Experts of a small language model: vocabulary 8192.
Below are experts of layer 4 (counted from 0) of a mixture-of-experts language model. Rows are named router (the router's row for the expert) and show model dimensions 0-47. Each number is 128 + 24 x the weight over its row's rms, rounded and kept within 0 to 255.
After each expert's rows: "mostly gets" lists some tokens that are sent to it at least half of the time. This comes from a sample of Wikipedia text that the model never trained on.

# expert 108
router [135 133  61 158 115 103 150 102  59 147  98  98 177 147 140 120 136 146  95 108 164  79 142  51 114 156 129 149 101 108 112 144  84 149  96 118  87 115 102 117 102 126 140 137 121 133 148 159]
mostly gets: " moved", " old", " Spouse", " Animalia", " attended", " near"

# expert 143
router [128 175 134 107 164 104 158 145  69 102 129 139 142 141 117 173 125 106 160 126 131 152 109  99 153 129 141 125 130 132 127 154 127  89 116 159 107 113 157 110 120 169 101 130 112 128 162 137]
mostly gets: " Z", " led", " V", " Synonyms", " Tri", " pen"

# expert 133
router [172 158 134  97 150  98 119 187 109 120 158 143 182 135 141 143 146 130  80 101 168 116 136 110 169  79 137 101 132 126 138 137 147 140 146 139  97  80 120 131 122 110 104 138 147 135 119 141]
mostly gets: " friends", " faced", " starring", " characters", " defeated", " replaced"

# expert 11
router [109 121 152  98 128 133 153 125  96 163  93 128 128 116 118 185 153 108 135 150 159 115 154 110 139 149 147 100 117 148 156 136 117 105 119 131 138  70  96 148 124 112 131 140 152 148  92 103]
mostly gets: "ful", "ious", " Good", " Dark", " Your", " Liberal"

# expert 70
router [135 151 152 142 142 121 124  84 148 153 104 123  88 149 109 129 141 136 115  93 152 124 122 109  84 138 118 131 145 131 120 130 124 161 132 143  94  80 136  97  78 149  92 105 111 164 108 147]
mostly gets: " ent", " gener", " illust", " instru", " regist", " who"

# expert 149
router [172 135 123  83 155 154 131 133  49 138 146 158 153 128 121 163 143 133 117 123 104 151 125 112  76 138 100 108 135 134 170 120 105 165 144 153 115 107 106 140 116 156 147 149  72 101 155 150]
mostly gets: " would", " launched", " dest", " think", " politics", " put"

# expert 65
router [130 137 121 113 127 117 105 131 136 122 141  93 142  98 126 101 145 178 131  74  77 141 108 118 132 148  99  95 138 124 116 144 132 135  79 132 157 110 151 124 106 110 126  96 106 125  78 151]
mostly gets: " speak", " Insecta", " Sy", " pain", " basketball", " te"

# expert 109
router [145 154 153 142 161 153 134 167 122 185 123 139 155 142 115 144 118 118 100 163  69 122 119 109 144 127 131 116 114  94 144 144  95 129 112  87 107 105 105  89 170 110 117 149 140 126 136 106]
mostly gets: " strong", " old", " ancient", " varia", " young", " weak"

# expert 66
router [143 145  67 119 170 128 159 149 138 151 160 145 134 125  88 166  91 141 107 126 120 107 140 127 119 141 122 125 129 124 152 111 133 117 155 132 165 133  85 106 114 122 101 129 126 137 162 103]
mostly gets: " elected", " Secretary", " ref", "It", " cost", " %"

# expert 103
router [105 133 109 163 155 157 112 137  80 127 127 175 118 117  84  84 115 115 131 114 149  95 144 129 150 157 151 100 194 114 123 124  78 114 167 154 104 106 119  98 170  91 132 161 101 117 131 131]
mostly gets: " Succeeded", " cond", " comm", " Cont", " ancient", " Produced"

# expert 128
router [154 108 118 141 132 124 123 106 102 146 130 152 175 120 141 147  92 124 129 120 189 122  97 108  83 123 121 164 130  74 131 154  98  92 129 137  97 118  79 139  89 127 137 114 117 111 126 139]
mostly gets: " Binomial", " an", " its", " go", " much", " a"

# expert 126
router [122 119 140 125 109 152  90 132  79 129  80 157 122 127 133 127 126 140 104  99 132 128 110  96  75 108 152 104 132 123 169 139  82 145 128 146 108  59 128 147 134 126 166  90 116 131 170 103]
mostly gets: "\"", " Occupation", " Genus", " east", " Abd", " west"

# expert 144
router [121 206 131 151 168 130 102  74 123 113 132 106 121  99  91 125 124 111 128 114 172  91 102 121 110 128 128 124 107 112  81 141 124 135 150 132 112  60 135 103 151 151 138 120 167 142 120 139]
mostly gets: " Rand", " Sv", " remov", "omin", " count", "Ev"

# expert 84
router [136 137 107 158 124 101 129 153 139 110 147  92 169  94  65 137 127 102 125 145 118 154 120 161 161 120 110 105 133 117 141  95 137 121 122 117  89  93 116 126 115 130 154 115 111 192 132 138]
mostly gets: " Kath", " Arthropoda", " Jul", " depict", " indic", " Carol"

# expert 64
router [151 134 102 179 149 118 156 128  90 101 105 162  77  97 124 153 135 168 182 112 188 189 132 123 168 114 135  92 123 134 128 102 125 154 156 159 106 138 109 117 102  96 180  96 123 131 121  96]
mostly gets: " tour", " Singh", "weight", " Baseball", " basketball", " sports"

# expert 141
router [145 180 167 106 185 104 121 126  57 126 128 175 126 121 113 125 140 101 129 170 131 139 113 100 138 130 160  93 132 122 161 128 148 170 167 132 114 129 115 114 119 125 177 152 142 133  81 107]
mostly gets: " formal", " effective", " municipal", " vo", "final", " critical"

# expert 97
router [144 159  87 142 124  86 115 164  97 131 140 123 107 107 143 160 146 128 137 115 127 137 120 116 142  84 107 134 126 139 144  84 175  88 164  99  98 101 144 109 112 158 157 110 132 100 167 141]
mostly gets: " \"", " “", " Spouse", " Animalia", " When", "Species"

# expert 125
router [104 134 116 131 121 112 172  89  66 141 164  93 158 115 150 138 107 107  81 131 105 137 151 161 142 113 122  96 180 137 181 131 109 111 158 110  56 125 131 158 133 133 104 140 108 131 129 131]
mostly gets: " led", " launched", " pre", " served", " un", " continu"

# expert 111
router [110 107 141  92 137  91 130 166  68 110  89 105 158  77 122  75 123 145 123 167 157  82 146 143 138 138  95 100 166 148 158 169 127 134 108 119 119  93 117 140  87 136 145 152 148 115  79 118]
mostly gets: " bass", " drums", " competed", " compete", " In", " during"

# expert 99
router [131 118 139 104 108 150 152 126  92 144 104 118  89 119  98 124 157 148 100 140  94 153  95 103 134 184 139 168 121  97 130 154 153  63 167 152 148 108 116 114  63 121 143 144 152 150 153  55]
mostly gets: "Scientific", " susp", " O", " ext", " infl", " Produced"

# expert 24
router [111 131 109 133 152 144 112 113  89 126 121 176 164 113 162 128 124 161 113 129 164 139 147 109 142 121 165 131 122 117 116 141  95 134 156 154 120 131 140 141  83 160 148 156 119  91  87 149]
mostly gets: " Constitution", " violence", " security", " resources", " miles", " attention"

# expert 82
router [109 158 150 126 109 119 131 154 109 107  78 135 150 142 176 122  86 164 137 128 117 129 138 146 167  89 121 132 118 108 123 126 144 131 132 113  86 141  97 159 123 121 101 107 132 102  80 104]
mostly gets: " cont", " Succeeded", " Kath", " Ay", " Sand", " Kh"

# expert 16
router [146 169 111 119 122 127 143 156  68 127 154 125 113 124 112 104 164 130 124 137 157 144 108 126 100  94 128 138  87 124 120 124 107 142 122 116 141 104 151  88  95 142 133 100  91 119 121 161]
mostly gets: " already", " recently", " investigation", " murder", " quickly", " research"

# expert 158
router [143 151 152  96 119 131 157 162 108 105 104 109 132 127 105 102 153 156 117 157 135 134 170 130 122 164 115 118  95 148  92 156 158 116 136 142 112 127 141 118 100 133  92 134 147 169  88  91]
mostly gets: " co", " pre", " ce", " tri", " Co", " bi"

# expert 142
router [100 122 123 130 121 101 112 128 137 117 145 106 150 183 130 106 141 143  98 124 104  93 120 168 142  59 141  96 145 136  82 150 147 140 124 115 123 126 151 138  95  94 110 160 119 111 127 138]
mostly gets: " Bru", " Z", " fort", "Br", " surviv", " Vo"

# expert 105
router [162 150  82 146 135 127 106  99 161 149 118 124 114 116 135 137 125 125 163  80 140 138 137 115  73 116 153 117 119  96 121 154 138 123 107 143 118 166 111 140 103  94 141 105 134 109 197 158]
mostly gets: " Mo", " Ka", " Bo", " Animalia", " Ko", " Ma"

# expert 80
router [144 149 109 136 128  82 140 136  98 120 124 139 124 165 116 136 153 174 150 133 152 114 127 126 106 125 104 134 134 135 102 126 116 124 105 139 112 109 115 121 118 122 114 122  73 121 130 119]
mostly gets: " film", " television", " studio", " movie", " screen", " version"

# expert 83
router [112 106 159 137 142 165 129 129 105 147 147 165 139 154 149 109 149 112 104 113 106 140 118 119 157 163 143 124 156 149 101 157 145 127 125 152 103 123 111  96 124 133 120 132 130 144 123 120]
mostly gets: " bl", " pol", " cont", " infl", " strong", " fr"

# expert 20
router [168 152 132 121 135  81 122 125 121 147  94 109 130 137 178  89 111  94 139 119 124 144 177  99 144 168 106  69 128 130 141 171 148 108 159 126 126 149 105 115 137 166 116 101 113 164 111 120]
mostly gets: " Ol", " Mol", " Lar", " Sil", " wor", " ("

# expert 73
router [149  99 137 147 127 130 119 146  97 101 124 181 176 150 116 132  94 125 143 119 148 155 151 176 122 116 143 185 136 153 152 121 158 128  96 111 112 131 177  87 128 129 123 126 147  85 111 125]
mostly gets: "Area", "It", " it", " inv", " peak", "Sp"

# expert 130
router [145 164  82 141 116 136 114 134 133 119 116 133 131 122 156 124 140  94 117  95 149 147  91 107 110 103 118 107 101 136 109 100 115 116 100 130  99  77 127  88 148 161 145 136 144 114  97 168]
mostly gets: " Clade", " Places", " recon", " compar", " Gil", " pred"

# expert 92
router [130 101 143 172 189  91  93 123 123  85 110 112 126 125 114 137 109 133 131 136 138  90 112  98 144 131 124 145 118 105 148 147 124 174 133 138 104 133 119  85  74 177 123  86 101 107 135  95]
mostly gets: " television", " hosted", "ía", " Á", " episodes", " TV"

# expert 100
router [133 138 116 140 137 146 135 123 109 100  95 140 155 130 118 153 136 104  80 135 136 166 152 126 126 113 147 156 110 167  94  96 125 115 126 151 149 112 139 114  83 131 178 133 121 147 117 111]
mostly gets: " black", " child", " bass", " blue", " glass", " white"

# expert 150
router [156 113 145  74 115 123 106 140 117  94 145 122 139 115 138 138 157 152 189 152 217  94  92 135 138 105 119 180 132 117 136 186 135 109  95 118 118  81 154 155 139 148 156 142 157 156 128 147]
mostly gets: " an", " imm", " go", "の", " Mik", " a"

# expert 140
router [119 135 161  93 136 168 142 144  71 143 149 132 103 138 167 109 119 138 129 169 149 128 133  98 137 131 137 136 132 153 119 126  98 107 165 141 114 129 141 159 134  76 145 169 117  98 136 142]
mostly gets: " pre", " ce", " an", " bi", " Ger", " An"

# expert 2
router [137  78 130 143 131 125 137 146 113 157 107 104 149 112 135 162 105 102 122 122  93 131 119  94 135 107  97 152 140 114 147 119  72 141 131 128 147 148 111  86 137 114 110 112 142 150 119 120]
mostly gets: " ann", " Lem", "Senior", " Laure", "See", "Results"

# expert 136
router [122 141  81 169 127 145 122 131 131 119 124 131 147  89  98 101 129 152 110 104 153 160 126 115  78 130 107 168 115 168 205 160 107 181 113 112 109 137 131 126 107 182 153 118 171  91  88 133]
mostly gets: " count", " space", " fort", " tend", " account", " scene"

# expert 147
router [ 89 130 130 142 117 141 164 154  87 106 107 125 116 109 162 127 113 122  90 128 111  99 140 122 162 122 128 135 162 102 164 152 127 185 116 108  76  99 130 133 122  97 134 161 124 118 115 122]
mostly gets: " Ant", " imm", " Em", " ant", " Abd", " Ab"

# expert 113
router [149 164 128 152 123 143 143 159  81 165 118 175 110 132 107 139  81  99 141 141 118 165  98  90 106  76  99 130 175 150 155 116 142 139 152 142 141  79 138 144 109 129 150  80 141 118 107 103]
mostly gets: " until", " \"", " “", " ch", " swe", " Á"

# expert 6
router [153 145 118 176 160 118 133 126  80  89 142 150 124 129 148 111 162 142 110  96 127 108 111 134 117 118 142 143 130 146 117 142 150  89 140 129 122  73 129 136 131 164  85 100 147  73 105 143]
mostly gets: " G", " K", " Jan", " M", " renov", " P"

# expert 119
router [133 148 127 123 142 117 134 196 147 146 137 159 143 136 122 147 149  82 137  82 157 160 110 120  87 131  96 113 110 151 100 131 148 160 148 121  91  85 151 134 132 141 105 134 160 155 127 118]
mostly gets: " Ka", " Bo", " Kh", " Ma", " Da", " Sin"

# expert 67
router [140 138 124 102 134 130 155 129  99 107 126 127 125  81 148 144 167 122 108 148 178 141 103 150 123 134 127 131 123 158 132 140  87 126 101 134 104 116 132 106  88 125  96  99 127 147 156  99]
mostly gets: " Jeff", " political", " more", " Josh", " Wu", " Sz"

# expert 69
router [145 170 151 163 131 126 114 164  68 142 143 110 148  97  95 142  93 115 117 132 147 109 129 121 120 116 115 130  92 131 111 107 134 140 174 162  86 139 125 135 152 107 131 106  95 152 143 107]
mostly gets: " academic", " basketball", " sports", " football", " cricket", " religious"

# expert 135
router [156 153 131 144 117 103 141 162 124 101 117 101 107 163 109 172 156 138 135 109 136 150 144 112 159 113  97 110  89 114 137 174 135  88 115 134 157 119 108  97  80  87 143 106 140 128 172 115]
mostly gets: " Genus", " put", " led", " saw", " Starring", " performances"

# expert 88
router [116  97 108 129 136 147 103 154 121 125 102 104 155 143 101 146 116 115 107 109 127 101 121 126 169 111  89 151 158 151 129  99 141 142  86 153 114  83 127 132  78 113  74 110 112 125 117 160]
mostly gets: " varia", " explo", " Spouse", " Tab", " blue", " silver"

# expert 151
router [112 146 103 123 133  62 137 118 100 104  94 120 130 130 139 122 169 141  78 137 145 131 129  71 133 148 117  84 118 103 146 145 154 123 103  87 122  81 129 153 103 153 106  91 127 126 134 119]
mostly gets: " troops", " characters", " events", " roles", " soldiers", " performances"

# expert 139
router [133 100 158 158 118 107 139 117 113 153  84 132 128 100 115 129 126 138  99 115 107 140 159  94 119 130 142  86 133 152 131 202 119 122 127 158 132  79 119 112  96 117 149 166 130 122 115 112]
mostly gets: " Binomial", " characters", " Years", " Starring", " artists", " story"

# expert 94
router [124 177  97 116 144 116 137 186 109  57 109 155 134 171 117 132 134 112 117 158 125 107 138 109  39 129 146 201 138 168  97 129 131 148 131 139 136  97 122 117 112 178 135 104  93 101 119 153]
mostly gets: " before", " until", " after", " shortly", " when", " After"

# expert 124
router [124 153 107 135 133 115 154 169 119 131  81 119 115  84  92 115 181 123  85 147  79 166 148 125 154 147 121 125 119 113 155 109 124  98  93 144  82  94 107 118 112 138 102 149 122 102 141 121]
mostly gets: "There", " Mr", " o", " The", " Known", " There"

# expert 104
router [135 179 115 148 168 154  96 130 106 125 124 108 129 149 132 146 187  98 155 124 121 161 120 135 173 123 155  94 137 131 149 142 106  75 105 143 150  99 173 117  97 141 120 121 155 116 109 169]
mostly gets: " w", " susp", " bl", " O", " infl", " Da"

# expert 37
router [150 147 138 131 107 148 120 127  71 131 111 111 129 162 185 116 117 123 163 152 137 158 146 168 151 136 128  96 123 131 149 111 165 142 127 153 100 114 154 119 108 105  82 154  89 120 100 126]
mostly gets: " wor", " live", " ins", " research", " security", " close"

# expert 53
router [108 114 128 122 134  86 136 128 118 130 124 133 133 138 120  94 135 126 103 163  86 154 114 175 129 133 180 162 144 110 115 133 173 145 135 146 108  83 136  74 108 106 130 114 166 123 110 149]
mostly gets: " C", " Turnout", " Jim", " pm", " Jeff", " Josh"

# expert 95
router [159 115 125 135 165 114 160 134  96 176 114 166 122 124 145 119  66 123 129 133 137 125 128  70  71 156  84 140  82 125 119 121 111 110 132 169 108 116 145 136 105 112 110 100  98 152 200 126]
mostly gets: " race", " battle", " judge", " explo", " ice", " escape"

# expert 79
router [127 170  94 119 143 119 114 156  43 112 120 103 115 113 115 130 134 154 167 138 103  96 136 153 108 142 143  76 131 125 103 178 138 119 135 135 124 116 136 141 110  85 159 116 141 142  76  91]
mostly gets: " Turnout", " nearly", " JPL", " Candidate", " scored", " wanted"

# expert 157
router [120 126  98 182 119  91  98 179 148 116 137 131 148 128  93 121 112 100  91 153 135 106 128  95  95 144 157 107 169 114 161  86  90 144 147  92 105 113 114 151 144 113 119 122 106 140 115 113]
mostly gets: " Award", " Awards", "oci", " Medal", " Metropolitan", " Cas"

# expert 120
router [115 129 105 173 184 135 149  95 123 110 174 132 181 132 138 140  69 121 104 134 114 133 115 158  94 139  98 102 117 113 142 142 164  98 109 135 115 102 118 119  77 110 137 119 149  99 100 138]
mostly gets: " Ga", " Places", " county", " Occupation", " town", " zone"

# expert 110
router [143 155 136 155 121 113 162 150 127 131  72 124 147 139 129 150 123 114 154 124 142  90 133 126 107 113 130  95 134 140 117 113 134  86 112 148  52  84  97 139 138 147 143  79 103 134 152 137]
mostly gets: " father", " child", " mother", " brother", " ancient", "ologist"

# expert 77
router [132 149 147 146 158 138 140 115  99 132  58 132 147 105 131 171 123 131 132 149 150 136 130 119 125 119 111 161 135 136 106 120 123 142  98 153 139 144 102 112  93 161 129  88 125 162 115 140]
mostly gets: " tour", " travel", " recording", " museum", " Building", " Hotel"

# expert 90
router [129 151 153 132 127 112 109 113 141 120 125 169  92 126 127 159 153 107 131 165 127  84 134 120 128 110  95  92 138 160 159  94 128 143 157 132 110  91 166 115 103 119 114 155 157 164 108  99]
mostly gets: "IN", " Indonesia", "ON", "LC", "ER", "RE"

# expert 154
router [112 158 125 128 113 120 184 130 136 137 140 115 131 147 123 103  96 115 119 105 115 146 121 130 118  84 178 168 108 125  89 126 144 142 103 160  73 106 134 124 144 106 137 113 139 137 137 116]
mostly gets: " sim", " Cer", " mut", "Ev", " Abd", " Missouri"

# expert 71
router [116 118 133 157 162 131 135 156 121 109 135 202 124 141 110 131 152  93 115 150 152 143 110 132 124  78 130 100 155 125 119 126 107 108 182 130 100 108 126 163 110 131 118 151 123 153 127  98]
mostly gets: " someone", " religious", " Nova", " Jimmy", "onic", " electric"

# expert 152
router [109 121 120 120 182 129 169 142 101 172 109 101 157 164 116  95 106 141 147 108 110 117 151 122 124 143  71 132 109 110 118 145 168 123 156 113 118 106 133 142 143  96 142 118 107 103 126 137]
mostly gets: " think", " Occupation", " cal", "oci", " says", "ib"

# expert 58
router [126 122 151 107 163 102 129 155 103  87 133 121 118 119 127 112 119 129 115 136  84 138 103 154  96 115 117 143 108 140 132 120 156 179  86 140  70 125 124 131  86 137 154 128 113 140 103 137]
mostly gets: " Bot", " McC", " Lac", " Sz", " gra", " Ot"

# expert 129
router [168 123 140  90 152 138 116 128 129 102 118 127 141 136  88 144 118 129 113 158 132 123 160  95 137  95 115 135 127 117  89 140 154 107 157 125 106 107  98 141  67 122 142 155 123 125 100  93]
mostly gets: " co", " Bru", " unc", " Is", " would", " Ver"

# expert 72
router [126 148 128 129 133 122 123 173 111 122 134  93 117 146 167 119 140 133 147 114 102 155 159 100 110 141 119 149 159 105 119 111 141 184 109  76 118  80 140 141 146  97 118 105 150 114 164 112]
mostly gets: " According", " Ana", "On", "′", " tra", " ent"

# expert 74
router [142 123 140 117 125 140 104 151 150 147 124 160 136 143 134 169 119  93  89 120 132 122 159  96 174 174  84  84 125 160  93 170 111 111 130 133 105 137 125 107  97 113 155 131 158 152 162 153]
mostly gets: " def", " Sy", " Sha", " Cy", " Gri", " Tre"

# expert 7
router [148 130 104 129 123 140 126 185  66 116 134 138 158 163 108 130 115 158 136 151 167 140 161 113 145 135 138 130 147 113 129 123 106 101 120 146 106  78 112 143  76 158 113 114 140 132 121 130]
mostly gets: " suff", " threat", " lack", " species", "See", " ability"

# expert 134
router [119 132 146 180 130 124 100 135 140 119 105 151 127  91 130 146 146 134 161 140 146 131 111 145 125  90 175 132 159 137 140  93 117 113 110 127 117 120 100 107 119 122 101 160 123 149 140 135]
mostly gets: " private", " Hong", " Bru", " International", " Australian", " Chief"

# expert 76
router [137 153 102 173 154 107  94 142 140 132 108 128 115 108  95 126  86 125 141 127 130 144 119  68 115 155 134 101 102  97 126 173 136 132 121 165 105 140 131 106 105 198 128 131 141 109 146 136]
mostly gets: " According", "According", "′", " Insecta", "Biography", "Since"

# expert 93
router [159 122 132 102 127 187 165 148 101  85 142 154 157 157 114 127 109 112 104  95 124 100 165 144 155 111 153 127  85 122 158 129 160 117  92 120 131 145 158 133  94 111 133 157 142 132 184 142]
mostly gets: " bl", " infl", " fr", " diss", " equ", " ext"

# expert 137
router [143 119 127 143 122 124 104 120  93 129  78 168 103 105 133 101 125 150 159 119 167 132 125 140 153 144  95 122 104 128  99 106 159 114 116 105  96 116  90  89 105 136 144 131  82 157  84 108]
mostly gets: " Clade", " Australian", " Occupation", " po", " Hong", " Ver"

# expert 4
router [138 136 128 140 132 151 150 140 135 105 130 171 156 133 124 126 164 115 134  90 121 139 125 104 106 149 154 157 138 130  93 118 141 108 114 159  64  94 103 132 105 127 101 118 148 134 131 150]
mostly gets: "ić", "ć", "ful", "ović", " recently", "ious"

# expert 32
router [125 129 159 149 122 140 110 147 105 118 104 123 133 168 157 148 167 155 153 125 142 120  96 138 119 151 118 103  66 131 181 100 110 127  88 149 134 132 107  99  99 132 117 101 181 152 157 110]
mostly gets: " cause", " miles", " mi", " acres", " require", "Ju"

# expert 112
router [127 128 110 156 129  92 139 159  80 125 129 113 139 126 117 114 163 138 122 133 122 158 118 113 112 127 135 111 122  93 151 163 120 127 156 104 117 113 154 106 143 107  86 127  86 109 115 132]
mostly gets: " \"", " “", " attended", " Brig", " accident", " Ben"

# expert 148
router [124 133 149 114 111 137 135 128  79 109 109 107 157 117 142 124  99 129 129  72 149 149 164 110 153 147 132 163 170 132 115 146 157 141 130 120 109 141 140 113 148 178 127 145 118 111 141  90]
mostly gets: " Hong", " surviv", " un", " Coll", "Br", " dest"

# expert 30
router [123 141  75 161 133 123 137 134 105 141 136 139 153 125 144  67 102 124  96 131 139 105 137 122 109 108 144 120 118 115 117 155 132 145 126 136 129  94 163 124  96 109 230 156 136  87 124 144]
mostly gets: " East", " West", " decades", " once", " previously", "West"

# expert 46
router [ 88 155 141 161 139 122  95  94 127 171  83 104  97 116 178 114 108 136  99 147 110 159 134 113 104 104 121 155 148 106 157 116 127 159 150 119 123 137  98  91  77 190 101 129 112 137 112 132]
mostly gets: " police", " According", " News", " milit", " Times", " news"

# expert 122
router [106  95  77 125 160 106 114 133 101 175  91 157 167 173 109 122 119 117 117 151  92 154 101 104 153 131 119 164 112 143  99 181 137 127 175 147 159  81 109  79  83 127 129 152 130 149 133 124]
mostly gets: " Genus", " Synonyms", " formal", "family", " Starring", " Public"

# expert 0
router [115  96 162 133 149 103 128 157  81 129 150 165 158 139 128  99 129  90 107 122 149 102 141  78 129 130  89 148 136 131 130 157 131 135 108 129 119 119 107 117 124 132 140 115 142 130 114 127]
mostly gets: " Nob", " conditions", " winners", " Although", " showing", " Name"

# expert 75
router [113 139 153 165 124  98 126 143  47 124 119 167 106 117 116 114 101  98 139 113 129 146  87 114 115  84 166 108 106 159 117 113  72 136 179 136 134  91 135 131 112 116 189 142 130 152 147 124]
mostly gets: " protein", " CH", " acid", " ox", " surg", " RA"

# expert 91
router [166 144 131 113 157 102 119 138 117 135 131 169 130 109 142 116  79 152 145 128 173 136 128  93 106 114 127 116 174 119 155 147 134 126 108  93  99 105 111 126  92 180 158 157  96 166  83 118]
mostly gets: " Leg", " edition", " version", " App", " movie", " idea"

# expert 42
router [120  79  92 147  79 104 118 152  91 156 139 163 146 101  98 129 127 109 106 147 123 153 132  93 103 144 123 124 141 162 110 163  97 157 123 155  99  89 109 128 138 140 137 126 111 126 127  91]
mostly gets: "It", " qualifying", " recording", " doubles", " scoring", " Insecta"

# expert 81
router [119 105 109 109 151  97 131 154  92 145 136 106 159 108 120 120 114 128 108 134 132 125 120 116 132 155 120 103 112 172 137 121 119 127  90 131 108  93  88 125  80 163 100 105 124 111 155 147]
mostly gets: " Animalia", " Wy", " Arthropoda", "Species", " Indonesia", " competed"

# expert 118
router [134 106  97 172 153 117 135 161 149 124 151 132 130  96  79 154 144 143  94 130 153 144 165 110  93 107 114 133 114 140 175 155 121 118 145 161 153 128 126 105 122 148 104 129 156 188 111 102]
mostly gets: " Love", " Hollywood", " Blue", " Wood", "ange", " Glen"

# expert 153
router [138 152 122 167 168 152 134 144 126 134  82 111 126 101  85 164 129 111 138 118 124 147 135  99 118 105 138 145  96  81 183 145 105  87 156 115  97  81 115 150 102 167 134 189 117 115 149 164]
mostly gets: " Dest", "?", " Sc", " The", " Pl", " Z"

# expert 106
router [101 144  75 129 138 144 152 140 115 106 117 141 109 139 101 116 120  92 119 144 110 139 156 133  91 179 156 148 155 134  85 137 112 179 126 117 134 122 123 137 118 121 148 118 112 150 103 124]
mostly gets: " father", " birth", " child", " moved", " brother", " mother"

# expert 132
router [116  97 127 124 143 121 134 118 123  93 113 172 105 150 144 115 102  84 152 122 113 115 122  87 106 171 156 104 148  86 146 130 109 124 158 143 139 146 102 128 116  94 159 131 180 172 120 146]
mostly gets: " Genus", " Clade", " Synonyms", " ce", " po", " Trib"

# expert 117
router [111  92  87 141 133 144 119  93 116 126 160 149 188 118 143 140 101 125  94 129 113 110 137 133 113 142  83 173 157 121 142 104 138 122 122  85 129 134 128 137 122 110 128 169 102 154 109 121]
mostly gets: " Leg", " Mid", " Spouse", " Wy", " Sin", " father"

# expert 89
router [147 149 152 108 140  81 148 179  60 112 110 111 160 132 157 136 147 130 148 124 143 104 154 155 124  77 145 116 164 109 111 113 130 123 125 152 128 141 145 101 133 136 125 131 153 160  91 151]
mostly gets: " fr", " judge", " escape", " Spouse", " challenge", " Chevrolet"

# expert 96
router [141  99 124 139 126 115 159 112  99 101  94 106 136 150 107 115 148 106 129 131 146 124 138  89 123 124 136 137 160 117 107 109 155 159 113 118 169  56 105 128 125 139 134 155 117 125 108 152]
mostly gets: " reg", " mm", " cont", " equ", " ext", " glass"

# expert 123
router [179 171  56 154 155 120 134 141  57 118 146 126 135 144 115 145 128 133 109 121 152 133 179 106 130  94 136 173 119 166 127 112 129 122 138 110 141 108 141 140 130 158 164 146 126 109 162 132]
mostly gets: " Places", "There", " instead", " Both", " However", " saying"